Experts of a small language model.
Size: vocabulary 8192, 6.24M parameters.
Experts: 32 experts in each of 4 layers, 32 SwiGLU neurons an expert, 4 picks a token.
Training: 519M tokens, 7920 steps.
Below are experts of layer 5 (counted from 0) of a mixture-of-experts language model. Rows are named router (the router's row for the expert), down (a neuron's output weights, with its number) and show model dimensions 80-159. Each number is 500 + 25 x the weight over its row's rms, rounded and kept within 0 to 999. Numbers have three digits each.
Before each expert's rows: "raises" lists some tokens whose logits its average output raises strongly, later layers aside. This comes from a sample of Wikipedia text that the model never trained on.

# expert 15
raises: "=", "In", "The", "\"", "|", "On"
router:552520463523499482496540516456533497456533502475497525534506532523517557506519469498495478486515486480470487492515517515490462502496498503510507496497490516442454481522554505522453463522515533479499505480543523525509491504482494470522494485
down1:467475492550483479500507459500492483493493533520517501515518485540514517525509513468465553424488488483515530467497447493516494521530497513452497479476503526501490526532474486510559502475564488517506485471506492528520537474499455504498466553
down2:482461486496480546494493533526535480506506456515498499487518485515450509508520492516496487513479542513505512509498510490505499500505502463501533517531541506507462504504504507482502546497500463517470493517499514532511489487513531455515551484
down3:516509484535483504512545529487505504533455503504480459521514498503505530518506490484464523477477501485536489476535531455476487508538469474505477491500449486467518525458504493509527520540525501511484468530440509517473501534534461525521509527
down4:560496483503519509498561452458494475507520509525458486510537466475508516516513509433499466471527507531482510539539488511547498528516484485501546495537527494483492499479528480515552497542503539504511516498503498533468508503495501544497486511
down5:488509481478472507465499536481479512526492509529484527535460496473491514475511508482509515567478514511513476470484512524505529508515513530492480501485518502522497487497516499478491488531520502474447504501516542459483472508512520519498488502
down6:486529493556501483553491527475509530506453457481513462487458509498512526517471537502458486539512530544469504458520501487465495475517507509535500498464483481545519480497489494527516502509470492510517506523508526491526514446539488484505513527
down7:493495469510502498483485507501480452495529496499484491547472522479517511501477519515482543507517534503544496500537500510501496536536492493500473524478525459515487527488515493513465491461499458497511458484447524493470482456519519503486475494
down8:465515542520488476526509466492509480546516497492506492495498504486466484482470519478520521465509466531497467484496487462472511497463512527527518494458498523540473499509482485523514502534460496505441498522473517503468536495500557519477510530
down9:535486525534493458456523520416553492512484508509494464477495494517501518528482517533493459481490470495471514487504487474497471500489526475519488511439459479527499505509477513542572501513508503495508495479486478537479494484503481506528516494
down10:503492495558485472501531465501516533550502490509521497477492497509485493528517531505510561450507500519470491470488532465487524480460507554528473472465541512484498503485513488458525477529466514474522513549469514469473520493474510521482526497
down11:457505447514528518515490514537504463467475495499555488531519473482492491502517470507494497544463513489475511521472503491498469461528517476546507502499515460503530515474484486482526483506470490466524482479458509542508485538463492489516493441
down12:497533492512441473481510497507505457507502556518511526467468490497514487498472457503492464514479502504510499513521473508490520489480470493533484501473522531516488487523502460480590487487511500501517543514467482529527484500525542513496539536
down13:487527549492541473470522536493483473517517504504519484469488483521498460467472439490495519519476485522511472513531511501477433520516512474513509484482496474509531494476504498544517485527508428516494504526440518498466478490495508478545500463
down14:536455446517495551542522499515518459524485517475503490531483500527513525530473461498505478444462459511465508511478493500483516489495522506481501472499493545542504459481496513514499493475515529458523535551504504441523519520506501498517509534
down15:504543508483542537493499483508464513510496533498527492518514484496531487503476535506483548469485534505514486495504488493487543504469494475495539503463508512492498476490511477523523487476434507507476519487497421455520524481551505531534518511
down16:504499494513475516497525518494492519526514558526470532517501508516428528472483496491460490443507409526503487472501533497478466513514517474508483511494549463502498553536538475506459508498569521508467481519550534486469500526498497494538533516
down17:519497512505500502467528494520522515509536477516490542470536452528500489488505468469564528470518470519510481492510468515509517502508476489484442507527480486497510500491404538463516456526527476496505514462488520486518486519485526516524480476
down18:488487454522533486484500546474491503461451480520500501465494540472496518534459468511477521485504541495496475476541490498485477507527523492504516488457462477501545500554529496491533470488496491509476540538538488484508514514528496488521521496
down19:469476497525513495504487463513464485512502499541514525544511474500503537549478505474551487453469504520507515515497531453489528513477500492503551478460507534503466507445511514502529466467482503487466517496495511489515482506472493499525499479
down20:524544443501507520483468502513502501501495506457490461522478481512526463475532456473550541483493482488491553493494472489490500482520554502508499484518460504532471486481509492578509526474469472477535493467495460552477549479495497504487481506
down21:534511521460508514500489503537505487502469508517529508491458559497512531545564472511485480506489505480486514490469493461478487484500532529540463450528492544469537474464509504513505508545523519447498478469510518497514498547506521506466529485
down22:507491513479484513528501494498517564536469521505468483461471505537469511493482534526485502482492523471566490516529512458462539485526495463468511510544475495513513462496504481498521471504563498534519496508472491518469493514514517503521478438
down23:527497466535529485501471493478543508511493504525494512530492486497502488567516488488512486489504480483510517440513477528498467491541537533524486526494508530474448488519502545480435518470496508507503488516480444541445481513535489531493515527
down24:482479479508485503508512498453481509466531516509468502492496441526495532463528445529490497512489510500473479478511495547495532519497500495497488513510501493471553480539505551495446530480423499506515510468538495515496495533505466531493523542
down25:526516488495492532533532487512500479478503489561459486548517527486470506505558483509513476534515499525475465545482461528480482499493507512511518458541464532484491510488496516497518517501504539472515482508456473506496500490547497485465502466
down26:494518507495499460503504510509530498546553501440489465480465493545502509530532498519479486509514534504538523506469493502483506483511443502507496493512534506477490539452504481508519480519547498502522524524518471493501528515547539482489452531

# expert 13
raises: "anti", "ness", "get", "ase", "eta", "lt"
router:483510455510471478540488467492533515481482502471517524515485550529479502535490453550478497498495476498495475482505456544506543465466494538502502485509479507532498474522535470537441445512466490479426496492486505459502485525511494472476480499
down4:478549526474473495513553486523512517497485539500476514501486464577454500493482471523452518510480497515482516482511499507501513494524534523468510480502480524521507508500443493519423519500512502503490546471482500496480550524488514510516516495
down5:500536510563480511496499546554515484526480547514531492492473484502480517494530478483455505467458519481528490506522524509502501506498511516493505500480502492523475495492523491512473517515439491511470479494479493525508470500514515501516516502
down6:515478518526479459520491512533467494527433528456419444517519506522502500489514515509470483488511519486507474533478495526507485530513474518455499455464487524502519470521556473516449505485507517501540498493473494532469538477521511515515521502
down7:507516487496545487495511501516463492486479477500463508449500513482505491481503531555487543509520483524459480482483495452502553525485470499513505502526476519488493504550489495463512468487476484489490498516545562512496490474519509542486503504
down8:500457491513460470514519492478454514506520488498489545502482488512486510465486500480474488519502508493468506496458482470559476501502508487523534484501532504523491482481508504501524517478499535512475498509482486428493524508490519491545485526
down9:533510465525468474472464460492470469482526478500472510489511462531497457508511497485512471492495522507474536479500498478519493471451539510477526502524501443521523508522547488476447489494460507502500479466503497555550466494524487488466492553
down10:555469529494481514545483522485502466513499516525474468516500491504481534440556493449477469466512526496468472461515481515547508533505491503496521519503479517478509492485513503505519517544447456511584501474509494501511531524469454508525489461
down11:508478518490475458502517505528515483492565493523482545490435495515475500542529507462515485478482463469493476481535512501512527483505532485530511529526471485493463505472515540479460499532492510481479525493531494523452529520480497479477465531
down12:486508468537514496535532462482523525481498480481447491543530555504513491497462496498478504461485490534508489476477505514512518500503480508497505492517473472530501501565553448535443501513506558488483458494517513509497502469515503514444521484
down13:514496513465533504496552471476500548483464494526506483513506578541484483515521509515473484514478496498523502504491515495527511490481500527520549502510453474507508516514508512468451515516486538524498500489476512497517502494470495474507493517
down14:500500513478518500471520498506495516483520493463511507514480490549512509489486521501485519516473495521506486480541506470501483475474457466479515500495459477522497535552522507501448504517507471509497452508499502530494488497493489506491468513
down15:473504483520551494513525512497511518555469504459500512515500502481472478526497477536523495518507512470517504529555499494471499489543497517507506500465505448512547531495518478515434497461483504505541516516524536469512474455506541527502483479
down16:480499504437463504517468516508534533498484547530499512509491491503527486510508523509472528502472505444533520534475475473491507465499519501510516516471520503536540513478476478464527531477471508498468515458524497479510497534489527475471473457
down17:507496489499459507510513526486499509523446501471513546477509488470500524477511510500509503524476508504496472445505521501463538498499474514509488535522508489552486479472523458472462506519562508481524532494513494493469505507535485481535491507
down18:492516491510488438505504528485488512505475505513484565484476471473450466462549477503548501493501483491468495492530499475514494532521471498523499528498533499464518546511522489503549495462493510513493521494522496465479511497476503476542497457
down19:479505498502483481484468482488480481498528501513538490487501455505523481504497549496483504516509486522460515480477516494508488541504529477512530558502527543559538525462538484500474522498547459512459507517540514528525452515529466534515494498
down20:482517474494452461493468536525492512477507516515484472459490502525515517519551512503513484494505468511508491488499479525439522493532510553508508446482491535524478530510526446510446517529544527506489486510490530465483481443452506506479488510
down21:473531518481470549481451473505480478479502494481530530477468494512480493527538472510502488532490503477481445512535487508519520485502507517491439445456506487473505483520525458502507500487527522483504495461537526518485474517548504527487530450
down22:502467512459471492516496504543516534498489478465466501496467503508494454515488514516489464439514468489467506550514534536482481537487513527474488474508482486504488473495464494503499487545556491474530499517526450508478452501535488505519494447
down23:497552513452468536474467488477458516507484508508517477518496534524478490474479506478471521522509482495524482507492467501473504555471496524479487477506530508536537458489478517514547538498504488506519503512545513497499498512461538521526495509
down24:479489477531531486496476526447447511487502506495494472537494491518480525506514480503531481490500431497481511462476467557534501464507527460491534479481461482510503522476476536515508497483500501473518474517528481503522541496520468446466526489
down25:489487495504492525482432487526485496523483458468478528494496503456522506502489515517515480460475505522507507508571520505507486530511535468466484481478578539474468482485484501521492512517542513445497484481501479477513475580507524487482526514
down26:512499523465537512525500475475485508553495477496487462529474524498545481464500489451520571493457483496519512491471513524472482503520493474459510483552510537495457478547514547519570520502465500518508508491492480500488505523488499485502484468
down27:510506514493504504501491489488524492462491494519481541515526496524501569566469467489503536501476457480497512498492506521511492490451505484498525550523510528479493463508517529514461508442455509487523489484501462503517512527513502492497467522
down28:472505484479462510512458481488535517570491498478496481493511504497511530512499475521525498536487515498511497466502526467489474498487516522505481513489490504496469505468470543514473489539448505458493533518555526507487515507498522534486514553
down29:530540476504473485477515493468481514499484500506472479510510536502508450519499519531511506484509495532514487484448475512465503498475513472528491485514482503547508494509511514493488501486481539509524486496450495491511517465515535541520520469

# expert 9
raises: "ais", "ree", "ud", "uss", "itz", "ount"
router:471480480540500523487518465483516519536517479538514497490524462494476475484464485537490493543501476515499484471522499549531468464519469529496473488501508568526503514490525498484465477521449540530459536505536515497537516488501474480523499518
down4:529493505492496485500539500487510526511486453483507470490487479522471472550511486486501489529570466508499513474517530503509500514513520493492477533510543459522562532510493498524487511475500482510488531486516497489483473461452526539528474459
down5:511474437481490483498495453489493491500492501477503515426540475497501485478463516534514485511494535488519498533504523483524512512492498508556483512556459480500508513511462488523492503455444508510523449482498546517512476482528508508483517499
down6:494530483530541496511509511509501508476476506535491465459482509485532516469474504486544501530505482451488502507539504452492511519477505500501536534505526499492489526518511503498493497559518500518533483458500545527493500532486567449507477483
down7:487522495534478537495513456464531499512487471553519511512496508497524471499524485483501493508496483472480470482469506550501512505480498510525502523553483492515512535498443477514525500504495561480519531486526480506477501500459482506477497483
down8:524479519499477529473493520534495525479510514447517532485523505524473499473527489477469513488491508509489498545461514528516483514483491538542539479471504517507447501481521515497489524496492431503485491526521529503512502489526466461498503486
down9:483489490489491532470521490497507494482488521489484496512527512514490519466513491491478469501504521525516492471478521496490514504494526488494486539511476518529486489572542485530432435486552527512529476487521534580488491503482524499483497516
down10:509521512484439500459530500475501460500503484530548503475517499498515486490489514483482478494542549532485532503507479501488556494507505501522494467496556545489482472509521456493505525475500533489492483481465472507494456487530496481477497551
down11:512493517558520560470514474517474504499493522498491513492499480510527548464497500500482492524485477471522505519531479487506536498509484496512524460486454495552498533485534507507485502512552516544495524505500497490492491516498524486504510480
down12:513501505494465513468521510498485495508523496460493474540466510497521478455489540526512481480487517507509498503489497530505498550516511501512480489459469469500563472491481484501482498458550550533503474469536467524467519440522535536473517541
down13:496468518481469498487520493520477514536529513511528545551516501499528517515533518522469468535489513509530484502464492515488518532536527520438493484551490495496514527464525510493456506526515498521501492487522502479486484476508511519492507479
down14:499487503517471456531530493492464501446490531524434566524476541481503503513533521504497499525485495500531474492511504484507497474475492520489478463479487458507481535519537485516452539478505538501512481488480506502504518490469477526510521521
down15:486478507475494549528460491478524460474522515519497528501521506464538534518490469506525511492501522490474507485503528480494490553463476457485552489472511488548522504532476485491488517505502502523504483497511519504531499521537510506528477528
down16:516518488497492463529471477460522518543518514521484486496523549461508512506523489474511470532501500505518517544507525490501512507522544533550492494481461510487472488487493523480489453513471467482485508493522515521480465556495508521533462475
down17:450502504563472475532531481508495486492498492542544545518467486478524495528477513478492498486423527450466508509488530476481482490469529476529507493520522491525496513429456525492510514539538501526498500518472509472485525476481514443494476520
down18:458471536509539482500507511438497500501495529484495490512517487500483507480472505462516497462502545464479528550502512490514527496470507518489510470515508525536500514468521461520452541469542478494479535482534468517486420537474469514474508498
down19:502524506473525514472495490500454496496530551475505470540484541500470496518519460498483503513511484481472481492498497482477523535519495485518533546534446517485482478494476495513520540489487480514492522483467555448485493528530523503523507451
down20:518491499456506516524501497519553479515502489483541559474534509490509481486453510547513472511519495537485506533465512477504509488491497502492484458532500547505488492487457527474524495537520469492531486497520507506452515543506453508495498490
down21:496526559508519488505481487477453515511496499492502494489513501528501519492513473514483456492489508479557492492489523537514496552486531456504492533504513507497528496491471531460495519510436526509478484514561490519471498497478552465499519500
down22:513532517517516522486508477495536463461522513509481442474487482480498515531518484495500496473486482492533504495526486494533491494494498518532494524512464474489503550521470488500470509513504479494516524512469543465511465468536496461530490500
down23:488490516458545478472495484528454483517532574494496517491526503525484469492516480524473472452484445530482506502502481489524491546503467547506531498518502436492520498486546481501493464504459485493548512541538490500521496502490476504481494533
down24:476504507469530463475557517498517458539528506519507485452463503490534479502538472500528550492513491500530548506470479493453499524507501545494495503440485500520494536521508509466511488489560543502476503457475522501503471514466550468441496505
down25:477584501547479525513474474533487466489515492537471514504488472472483534494481476468475479491491496505490516519524496532508543502537499523501519512516520507529511461483497483511489459510515515480505534506522511520527492522521562526471554484
down26:524457514510509494508469472492495470514525450526507507513503488470509457539468543512462480476500484485485531501544499514519482527492501493498499456504480528453498485467454521505505496539522493480532508422482522506522497515499513437537506522
down27:469481475484500528513502452512476489482510539480497459457498487521496465493472514502525466469492479495470488466475449492534551490490516448512513539500463517498478496535517473495488500475520536463522491491587533523478567498508510511509517465
down28:519476515484482507523518470509529460509472538555547499472486460470479491505502510527486511534515495506512509479541482462501522511556506499515502490544534472516485476530492511472488508462513524527481522483514467535514531510483475524497480492
down29:501495508490520497504538530487479511496519471494542487501499449547521477519498517539503474495440455521456468485499519511531508513529478513498477483486492494472478496515518490526465473504506556522486458554490501505465479514528548502477528519

# expert 17
raises: "is", "ly", "'", "s"
router:535526489497498477514519516463534493523493469476561495473540519493487535473498493513494514518492488498493466496512465502517491496455471525525527488553503505472481471535556497474453471498499500543482503508502508428510501477520486494494463438
down4:525491495481516505530481532482501528521547515494549519507521495497514504513469510465493480502523505520547521502535489501443475460521513481494498518538494516513529524482474500506509518506466492515465509469476542509498522490496495487497482463
down5:484505506488454531503485514492472463455512508454545448570466522583496477487481509485489500474490474488503534509508508518501513494512527497502509499500448479482512481478493477467510477492489490493475459485530473480525461496501531496490495518
down6:518472504507522462543493516524520519518481496450505477520480497482488491510484475484504467527502521517479485461486477477495510536490519507512479505485522455487483503478533497471478521489535565561522491539498522461454510461526484464489480502
down7:464518509503484497517478458535505544495508480485483527490497496484549459489510513500523532478468517526516459509532496435530519420483479515500484531495507461527539515499491475495482503531515535504480467479492500538540485481502530556511531488
down8:485510463474496508497467448512460507473506524494501489522485534486502490490466485558466464512498521503488489481548476488497509546484481490469492517535490550483524490509509468504481486507518500476470512514527498472508497483496508493473526476
down9:505464532463530510501488479508523532460459489526517481454513558501512496471488514506514534505453497488497521526523521468545498495493493492527493494462499553482491491456497497494535466503493485524491486460481441451543514509507469469516481475
down10:486485537494509488546504500514529464514508521562502506465520451506483457488484464513514494494489497489462540439492500460489486517483524527494524492521467494489469513533525512538512486466514484474514464476511540532508522513493501475483470502
down11:504477521505451475485463486492504506477520503480483501485454495468500481510458471531487518490572493518473507515506534517505523540486486503535493529510496507525516482523512467481504475506506502458459471476532562519539492551452475475496454532
down12:492502497497470504516513493482509509474497457500522481494534458483504509533512536490459481504486487509452458498454481495500573556473478495521504494473506493517511555495503462499489522496523518488506460472538505507517574469497509477489500532
down13:513483528478497484537491514483505487501499487487522462486463515463505499487463525445511537521460477509519504518507483526506515531509517526472499515513513509483494499455529495534571478471547485498450501516469516581528491503524484465479495522
down14:518478463497529514470490511461501531456466511497443475490537537544539488519510515498520525513491480522492482465503518464473557479485534530492506539516480488516502528498500501513460502480523517522452463483502500530461511473498482451520479532
down15:487523480496485414502497499528462512536519500479527511526493499451495526516526474515552463474472517487514524499517500525487482496481536491501492487468479553504499483501483545493472496495499539511495507480489521525514525481499496518528517506
down16:549455498475507443540490528464520477514469511488566488463524527510525520504459489533504536490458496516492502500533506534509503489490480514492512486503486508489492503504486520463521511512474454523517530514537474433523492505505518494516484470
down17:483524491508523493474472546526527503513522560495442477495525519549492503453493507508471516456466515495496499493475493479548451497465486538503501526565450427520483514484533500489470483536501488502488480517504525513476462481493517496497464522
down18:517520494469539508532536520474506501522545466497511486520515477464522491508485494485485504528502518497525517507494498530519491480500534526498507494464484455447516528503484488512582475448523506430492486528452526562409521538513486512468466481
down19:514510542504494502534501517497498486481512497487526514501489511530504463501501510513451517540509477494501474551480488500511501499545493477459522518539519512468523531422533487521504480503505497533520508480483493529504548489475490519529531525
down20:490501508477522487520526526510461518467452513562513509509500496492470508520480536518501441541536509497580526518519469548485490485500483525515493491538502500496530465531484490517505505531488486515530511502469522482471436451457467515526485475
down21:466440490480476496509499514529467472490481470476499471544501513539528498506508479499498511523513449502502533466482497526522551474514540503476527503468497526521472529529526468522454498506519505474480490518525509539464508501523471484511514535
down22:478528500530558500538483514492500522480544508495537485490508489514519493548495485511470487460495528518516471473481495473485511453491481535497481484484474525518497504510511524499465483505509464510439484509517485509505522486509495485486555492
down23:548494489474503488509512486512508496456466504543529508468530517483472477485481478499492475518454498500498531516493519448488523495477451515501518418519523523533532501487496504537523492516536485532540487491458516501518494431498537456516460510
down24:511504550467511572520501500477469548507520505491527500528555489450467487483489493457504529487493467506457472512502463497485479464490465492501523486544486503501503501526495516469502491464505458474531512495504502482501497450497504519473480486
down25:482505454545483526463482485506489501470557494458509500509491493516498479491506521524494471486445509512542549499507491545498502500462528531458491491465457503476495501512546514506477462503527544496504512470504513544459465488502555484487465531
down26:456519528443547504463551483528518467522510544501510454509519537519507498526490473501503446552487474490486518452514502476499503450525483522478493509532548481515482503512520483482448475484506471465521537489513515526489488491481480489471454494
down27:511494504488519542510514504447518490472488503519524514474529506506463528497499529518476468483499490478483528512524494505529509502501503508483514510471485539467499517450528513505538454552502506518492478489514478454472490435519519496489488525
down28:517518488526546445539460493505503486531519524497510521524488474483459498489493515523507505514504507481505489463508485518499517493485523499563527523518527502494513522485516456486534519510503457509491476532494438507472497488457498475496485521
down29:491494509507541482515495507540504509502477482492455518507484495530492470538488474515504448505534514520515524521517475531479480492493525518514501516501513521460471513480484471470412475488517528525473495509507481557498479469506512517497489494

# expert 4
raises: "D", "T", "L", "S", "O", "N"
router:469479494485497525511482485454556476552534492534525480503494458543508541470503470503530501494502450463476466514475510525490468504504472474465482479535529515463480518497541526526497463479491480521492483513514522491504511506519508497517508532
down0:499504489542535533521446481449510511487504443532504503493488504496463480511487437527508507474559509503516492458503506488502495459484519506497483480432489529506499484508509492499534507491475498491489597501496497504507519518494492491502518483
down1:491508548490528520500524492523522524510498483471482483442521470507536500502443529484487500465496499521516498513521485500524506502517537499481505493481485517495520510513486513522512458509512541511487511475471461491534487460508512512507487504
down2:501514496526535482531501514456486512468490530509484496517494491487507514508491474553544509552464531517449510496570473476468528535493520517507491525503492476511493475508479513509473571507514466486482531497469494533510525501492514472462490493
down3:530526504495482504494460493503531560469462494484504533485511518485518505526484450530471478490511514514529508471497479508528542464440508492515513520509459520497509465523517485471381503535479515444522494490513457482542490484484486466509540500
down4:457480493506518490473549497458511461509473497483480492494475446498459537499511496511501518504525490499522509513517500474509467520501510500506460539475477507490481502473573513502558481493516548506497529487484480468493500481537504497473514512
down5:526526520517518481516520486460517483523509533491506498469471500482542507511490514490494522531529492483476560512438538537499460503494516475501525492456535497460500488475519534489550498507484478525495469528443483498443532506471511507480479486
down6:495493481472446541498484525479490501504495489557503491504454450508488521537476478531497487460469448447505504512508501464507478504480518485453487442529497531520540489529502484508496514495496450504508501489496518522481555520488520488519497502
down7:546514530490488496516475545452482473518505456524531542463492494487498502458510499510501515517514512531499520485446479457483517497486462502526581533516553498493510502454494484496537507497445487444511500502514518481521511474519480435501507528
down8:523462512462512541494472484512493508518511485496484513503467514514486485512448491522521459496463499518498486533507477492451511513493503502503513470505512501492491511509512542513512531512515516496533513454466484527546450500469473484464520526
down9:507506514482491553531497499467542504494499503508457511487509512466488527487486527518514477479450458517526470538505452496496464461507500483508500511518458477507458425523488498499498488529554502499480475544518502515480505528499478493513504520
down10:493499507485500495465511500459510497487448467478460438532480492530480485482508479473470481508471514496517509493508525520519514497497525446491509485505515446490558487526498483525561491519497505503511475513486484527528549476524514495523528471
down11:504488471497495470521534532487468505499479528521475505510490474484513510492515511490494529511492489496509521535474497516477492518564486449455514466520548497498447518522495491487567483486564534480512470472477489489488479504532463480542475520
down12:529541514486519508520476546509478479464504503515506565472510522492501507523493491521460483483485528480547526457485493506506479505469523509498483471454485518506508470479498520500500566569499497506493489472495512535475464508491488477484548464
down13:541487484518482486504462510501480532494500477509459520522507513512512509537518504490450501512532518537473499466490455542499485453485530455538505491494489476484529467478465489537478530473486516509489511501521550496504489502486530568464462540
down14:494466522481452476552552566514463491529496451475489498498476505497458510502535527490501503497472465544499512518463467487522500514516508506488580520484539507506482512465518492496476528524492522505479509495485492458503513478473542511485463500
down15:495509513560494506496531497507510491509517466493523494529485504487505437489499506494533478483485532458495524491532446482463498518461502529515483510456487507457485497540480500585473498514488459499486513532453524470530506503473503511500535477
down16:531529516483513488499516520519498494447512512552522507514509523507480510534507487486530538490450529484496498484522499520478457514501514503541460514492507490485485467491510512490422525495497515446465547524546451486513519472497498499481499426
down17:499531512520501509491494472440508491515489476477482478479530498485509516494503486509520497509506514456536494532515499499493511516451472470478513511481516508513534544483526422466553472489486503472506466473511474555479521519557495500482466488
down18:458552440485544489484486479507481540508498526531517468492517473491509530520494489507505441470492472497510497456497481528533502490529510482430496478501476511475497484447484532479450484513521521517517468497535514519502518453495440483514505524
down19:480471443535463474503426478504496515496484532478524506547499491488501495527494460523501514473489515488535506472532492507448521522499514531516539477490486514510501540541529484507481511521525488498502537515473488506528492488508506462478513506
down20:505517490530482534510471488498486511515530442524525541483490544465499508501516494485482484517487484539546498468525500522494489440503498473550512490516514499440454489537522461484475493504433522451553478490473497501512456523529539504505501492
down21:474482478529509490476506510514474512461533504507501493535502497472491498529481484504512467506525472492513506524479492493498522527493515518508526509465533484492526520471472471502458506566517547499468499437511467484514517450448522519501537526
down22:526507536512534512513445487516499459484538503521469513487457547484498502511512473487526487500562520475500443494511501459463503512490497514491447486509457491489495478549493516512511511541500502479554527459493486478499523478524491481521481480
down23:473501484532503458503478505487512528492520514451487487483502498545490489524449484458501509515491525448501467541497453496548483515507532490505478518471486485492466522479475524546542469421531504514491511479503471489437505461514521526529541518
down24:479426489451466506465456461487458517500489478532517506514479489514500507543499479476501491482535483514459453502519506536465500527514505453514464506494529535491497527508512501538504516501516531518500440475527520487419500485503514479530474499
down25:480498507453474520544502468530521469557470488486464524497483519540468470498500515519544477511494467484480494556488497513476483469489502505489574498525539519510496470484475507520507467456526500506506468516484472477531482478507481489534493535

# expert 28
raises: "ym", "ation", "ith", "ating"
router:517475467505489472511509471515539554491482418487521515518472530499479502480502482544493507537522505515502498487530483562520502472466478508509501443512523533528499463526536489505439478494480547488466488470528501498513442505465522471499487524
down4:491512483529516481462490477551502538520496464524461514485459517503504486525511470472475460508475511557489505489525477504479514491499518470475499482506466548530503563524489479522467475462528490500511488519510492488504512499502539553520492510
down5:515467510513471481495500467497502516467487513528482506447509447504549483531498510493474466513466505508484485515535500493502483488468474520519523484537468523561493488482540481501469467552509531483486508494517532541509511530508484473470466532
down6:533508503507438519524480495524472512467512507513473516494490526495516477512508475523481542422529488507499443519481479495522539493534480532500521497543477489490479444504491485479489528475499464466455491544477470488481515525506486471526449539
down7:494540510481502518507483470473502477554486556529527501461488512486494543442476453509513523513482479499460496500490485504503492495480486523447537466501501534508488535458517519533529491472511479505516502510533472492507504468459532521522492479
down8:451458520487497543466509455505491520546493474469499476500526516503528554463504514495499481544502469505550503488499514517502517491513527465536515503518489441548507469520510486520473493484545496460531484501528484504485527505521480530481473505
down9:501473490492455490499520442499471478535491489484508499510553461528517506534455484487507503495476525487477499522495531549499485496523512513474491517506513564500463489448466468525460530469474503474485507491519476546503485472509488538516510439
down10:456524455498503524491525488511482529484520485510507505545546497468489539526460529495516494503522458533477479487509488462512503472455534505474431477495514516499548487518514492516505508464498464514480516516514511492499501515552492502536502489
down11:477519469481492506508464525523484516464536530504509480504467527502472501517475503518478475514520440505513528512515477517505476484490461536491467483472506491492495485458559544528461550534504487507534490511517532530495516498498497483487481506
down12:473523515447521495509461528482512489541471506466529486521518548476512526481454490444474525504489472524496521543471512456526449445505511504493480513521495490503491493527505491504571522510503480481477498504489494498513512506475488505494498502
down13:514475519496517517497513500489510457501514481472476476483522529511462477498505483497517487506519513459515518478491530489489474482458532534515446488470493509505498484558504520492476488500477516523523554496448527477509534457533512502500503488
down14:487449503512474442527497503534512525502492530509504471514486492524500483495455495478480497475458511514523521540515544505486470552531458525497528515493508534510513515456518451502469431500541488510510541536494470511495441502526483514517469496
down15:516488474490506543519509496496508497467507495450485530502530461508435473534491494539499528475473483496468523493503469513516514477488532507463536560524527524560559502483464485531487488508456479497488543477476471525470479468498483488516515473
down16:500495446474500494502499498509516486545476510468507501481536531506515488523521525549559521477509502479517485503503497528490503512447470518465483464506522497550440495493500501482505486508532474473464493489479474513533529492545507513480493517
down17:502499534508520451502518501482487485491480483532457530541506448471483524516517450450521482498485497446489489473533460494513522458540470475496479522520523484493493525541505459497492475437507504473499514516503520488487490557524510499480540492
down18:560526525486514502511514474531526500479506466516498514475471460465496514488466480509475523473480516474482496533493529522540489516480478443466523506551539482515493465482501488512552479467497504525530484486506494547516454501473498484502533470
down19:522507491452529538544499502487489542480494513478529495546475491462573515501496471498506512527496477526498509501455503511518517442494504479530482485479490525490473515536494517528520512468500508489471465499456504463514534506538496490502494498
down20:507534517472489524542493512464445503478468554466494499544535488500500510484494524483516482508474491507479507531492525446507467513483508503455461475502523523481446499509519546453485516500499474514483493564535480480481476535489470497515524537
down21:463497512501526495481515513529469509555511538486527521506482486511458443501502530498473535460513552546457500507512501519520478519481457467483501463552474529505504490515521501511482470542489482460504503510493537508544495478524473501469464490
down22:498527504479529472546495497474506512518479534470495511531477479478470490476519502469525480523475523471491505469534506483486489482501503535497494511493499497490497560484496461502502496522494479460511521485528522483507516512490499516497493529
down23:497457536513502538496469515503495466521513491499499494481516500516490523523514507513488481473511502474514519491484544463488524455521544506538492507491497482511486503477487515495479468475493461508480490495500507489497505498503511544536506516
down24:496529465453481526526470524496514514495487537489461491525534472527516547505479484512502526535548545484507514522491490528485487503513492465477495482497521494524511522512461523462526483520485536501468467496469497509456547499467531454469500479
down25:524493520519498505509473466532530505496496486506487490535538508483526506519428537504504452484497472471522500503522488481470509523506534562533498457523516541537548499534510486470498539488474474453474540474536495430501463492506489507505524499
down26:525494513514500514527443505480492484496480508472482493528520522496537498462478463484548539481537468538540500511516483496467509476462522510474455504522497493485522534541511459522519465538532495480556502469462511491504490511506499517537513498
down27:488470504515519534538486477526513486513444497488507531476514472478551490445516525483488502533509532458474534512492490497472491484467513471483505502492500476465493486558483480498468492539461449510505520490506495535473499416532489494549511524
down28:488463506491516506511492482488486496476495476514427496495515476484498473520463466531520510506546484477472506517496529515497508505496532500515512534496480525454489527528537504509482497502495516499482525522435482525548529524502492534479468494
down29:521495501533486465492484509477530513490506472451531466480493530473504505492532458460546472492517489475477524536498526496519573503459492497508504491530516497481468478484530518526573503460465472502508504489517510519534542485464458486525479494